Below are experts of layer 5 (counted from 0) of a mixture-of-experts language model. Rows are named router (the router's row for the expert), gate (a neuron's input weights, with its number), up (a neuron's input weights, with its number), down (a neuron's output weights, with its number) and show model dimensions 0-255. Each number is 500 + 40 x the weight over its row's rms, rounded and kept within 0 to 999. Numbers have three digits each.
Before each expert's rows: a language model's description of what the expert responds to; "mostly gets" lists some tokens that are sent to it at least half of the time. This comes from a sample of Wikipedia text that the model never trained on.

# expert 36
It responds to: Mid-word stems before -ent. Middle stems of Latin-derived words that take -ent, -ence or -ency endings, such as benev-ol-ence, val-ve, superint-end-ent.
mostly gets: " contin", " val", " pot", " viol", " Val", " Reg"
router:480457489445478531539473520479526457494549466442511573524494464507415448511515558488499572484459549495514509454493503510468463502450479558471528516480553430511485497565480447531474511537493525498529558546480514499459535487539549469482493504502526462435474562476453494530475455506514468522479578493458449530443519501430525468467588537470485498490540459541516508533498502482494496483494488500457517567499523524434503426472501439573529484520415545456555515543541493580517495532425398519564413511516562438455463479490435558477566545421512524593479520529466463579523487552576493542497523451518490464517459553378428521516579404478499465593482545551530481519517507519529569503536465469510440461513530538514512481530501522529487529474538449444463530480512509472509593511466515
gate0:539402483573489499510478444512513471512546487471485507493529539504448563493457449464531538529470551493467481494536531420458535581485430503443537587519544466478503542499506444581585510539511471456434482495503508474479536523456525449568493527501478463490495454547462470439518480498505421490484536520463546523532513576490476562428499441496497511519526518567509450462484536476492514545465477506468507481507520563499477444478549547511487473547540499458455523471485461472432535479521427551408550477520547529531413524571511532462459433538507396546437449607504490499475560533490562415526439521487495540492453566527429507482472492519426513498493490491469530565537489514564541501525441478526543419436455510464475502515568489455551543482482474499511525480481553518499561568484454
up0:491467510482448491524491581544477509477575501541509515495453462527470514479513507522494582541464552519494460467473535490504532560485498530482556526499432483492520488462501576471521456501517497492444468576569435547498485544460454473541494487433508508514504544542556448437522493510511486483492479544498480545484534522508527524439487441451503546513474519482520517522472508388437566434497489542463528532523420527486592488465515542477482459545445532480492445563468476558538436421526525559439527525537520532475444502450431491539511525521475446543500564550479531468577494490553515446469505572542496535480387510478476508492553416472398517481543471539481405467471488481480491491617494478504550486480554492494499526526534542527581546457504467462503483570445515400413482522491533
down0:489501526521483490434438481525449494478463515557475412527490524498489488441470490470456495471498551505517470531494511515612489522466407612478558534434507474474522503491521567532493444549528412492462469555466473482480476495504495484536537528542460509454435480466553540519481478525470497503498495492406522529466503462522477500434484477502560505520501480464531405521537481544541450468502466628484474549423469518514530564524533544494472512465498499493499455543517484546529448559531548534549410478574482544520492484506443476454404481484508562544407510544469474491541571535569499511534513494529482433500504475467518558416485425448481525484581496578446509466472488485532481434457573465573440521457525482549537487488457517553517560556541545537546504535504474538505492515507544

# expert 25
It responds to: Head nouns before of. Nouns and noun endings that head a phrase followed by of, such as version, edition, member, install-ation, mem-ory.
mostly gets: " version", " edition", " site", " member", "Species", " section"
router:508435485479506489564533499514452452472470518466511561471555465407397493543483554556409545569471539517559472480515511588448488476450543508413549469512582434533539480570488511438460483574451542536557446551529465521549470542512551475457475456462507495491549547518462456529561429531462480534500621508441461509494429431472539467524497486525468453502537458504496437521482482512500541470461527486521515449523540480489491496466516425527531505504449490456528509514567475556493469538502484555555458526557540475480567470462452576531511480490468473583570584525491505487496491526539529532463450517522471496532474545482431474544506439595464460508508541454478493472535511587539527563490509502485443497493484501456549495545525475496493503504453487469512456530476491459566547538461528
gate0:512506499482543545499458512545478477477419558478499612531537521473535484464501458527524583561513463524485508473492440518494444499467459497461517483496526431514598474527387517438443465466508522527482487586510497438481505500532517458512511503539484461475495539501427452527464540517555469522433507534519516534493458478487522476523481510519471504465555514519522598480503490477431522514609442482494496477485496473457531421430598523558492541514524533504512501470465527489499484503495476534529466524519555464546494451506462550486515474515517510487469564520437555477470503475647420451428462544534576517574491522509457527437510507522449594509623534483526523478494496505542532430477506509508496509498538411501445424509448577511467538471491506495501520523512423551535548490453480
up0:486506523530566515505534517499502432484483483479479571460407557523607481495468451475502556556483504496473519492510465518484434483507505494553492468533502410474583540426436530512493531492523499487471478532430472445537494516541532497526469503486474420498506465457496476524441552497564543535452505522530517482483534581492462559482449568521444512500518513517486530490501497478507532449616463482571550471508445459510525434437562525596503497518518576516482508507509519460457523494487459541509550535548504465495429462499490500414497464553494513499487518541412571487474505510552441472467548498585533525540481490517518555527518505497480562515541583482517529491474517483501446398423522457529479554564437381478450465521506461518470539477475498496470377507510473579500505504440492
down0:509560509529500424475399368517456495432466504528469439450540473492467522491466519498396477469479511543511489473508484532505506518477487534527513468482487479459553550422477514466567456445529462472519465463536521456449468473493433547504536529501531465501496547487492494504495539536554521508497554521446543567524491495511481545485457528466605475530516585441506485527474553555508489500485506496500410476516542523519446505532512539485557492468511550532489499501537532480442513498556502552527557559456536471486482522517475500564495418524512484503461504480511497372537508537572480469460495529537563518487599565495380467532502467518469496509544491499457538518514359496449550430485519555520521463467481530573493535595492518474510489457540544502456520558430538446498461500475546

# expert 54
It responds to: Infobox list bullets. Dashes and line breaks starting infobox or list fields like Identifiers, Born, Website, Phylum, and pipes opening table rows.
mostly gets: " Website", " Phylum", " Clade", " •", " Born", " Produc"
router:524461456487464433558467475475542490510530531524537499457509468460512458578549619502504495484520586457627501509490469521415484504464543511503500552488518494556546515474490484497503511509432505525472529533521525531447498570521546455478483439501459499485579551473512524492555464511494461560483560389512500428532483498436525495504567491596481536504507465527582435549463441471484528514510551440513492533484540444517428437503490429520531447491399527499594549521483537556500462471492499553583430519493467479431520479493486521518552532461497477474507495506479559527499387499507493489499540410493506509540498499461535516558532506476455445544455559471560405497486545520518532538545434512417463508517546482461510480542515495512549493513500480512538455484534533473548464497531464
gate0:442487464460517545535502476496430499558560480536567446545543444548480524427452551563540504487497477505450527528509496482502550482486520465516391514546480465475533451516465545519494468539441512450484595462462518460537467549489554517410526477465502486515477571472450544462572439484523457534519535599473513449526463532455519500510491560437504513464464504554431534423470464474476439459516562478445536475518515501432518460551533475454524486502587495492504513483562406441511515478464489519563416511479498518465545526460518523524480560502547475502503493501466555559495562506525509500496465517601528558459492495453519489409462499631489444552500566568523472472505473546510479522526471523389538529459526440533487518458487532428528537532518473504493498464497491506508488525509533
up0:423517482530507549514545495548457483437572490533512434517577484551523539495508476538487479481459432493492540528498533502454499519465483432505478509548499508439481407547475553514486469478431501432542514536538463480515496472475475499512524452415504533540502463436406509481601505505546447520494497532517572506542457532485489502510477505508471483483542531514453621474546479460479533459473518519446550490487543453409470500496479479484489452547545472470546517514638476549443492441469485439481457482463443521480452499461557573472552501516523496503545441510508548469469527492503456479513519471538531596474512530472521517452529518520554427578521597501542433474510458502472527576527512488426434584480520477531470531494445586463550497497514457450515530474593531490510515531516469
down0:485542512473504516432429472448514525445564493446482474463427541432436513479540510448490523471590553523483445544584507494499535487512561504514493493533497519514624460452547477523490488500527448537497533523533487515445473417481534394509489513520484503537513532500542505536473514471540464459552430492544573525466535529498522462447474485526524466488492505505497505490567489392499526569472522557502569552486561531556481440462499468518397458474489585479532482410501533518503535519550563496533577469473485559470493464463541474426496492455539453445568477501545468519525501489470485467518588485511467522523575496518502518495550473474513495507517498503477522464442532406499518511521433589514457561414518513498478524445495471511502488537487576531413539531459502406516457490480504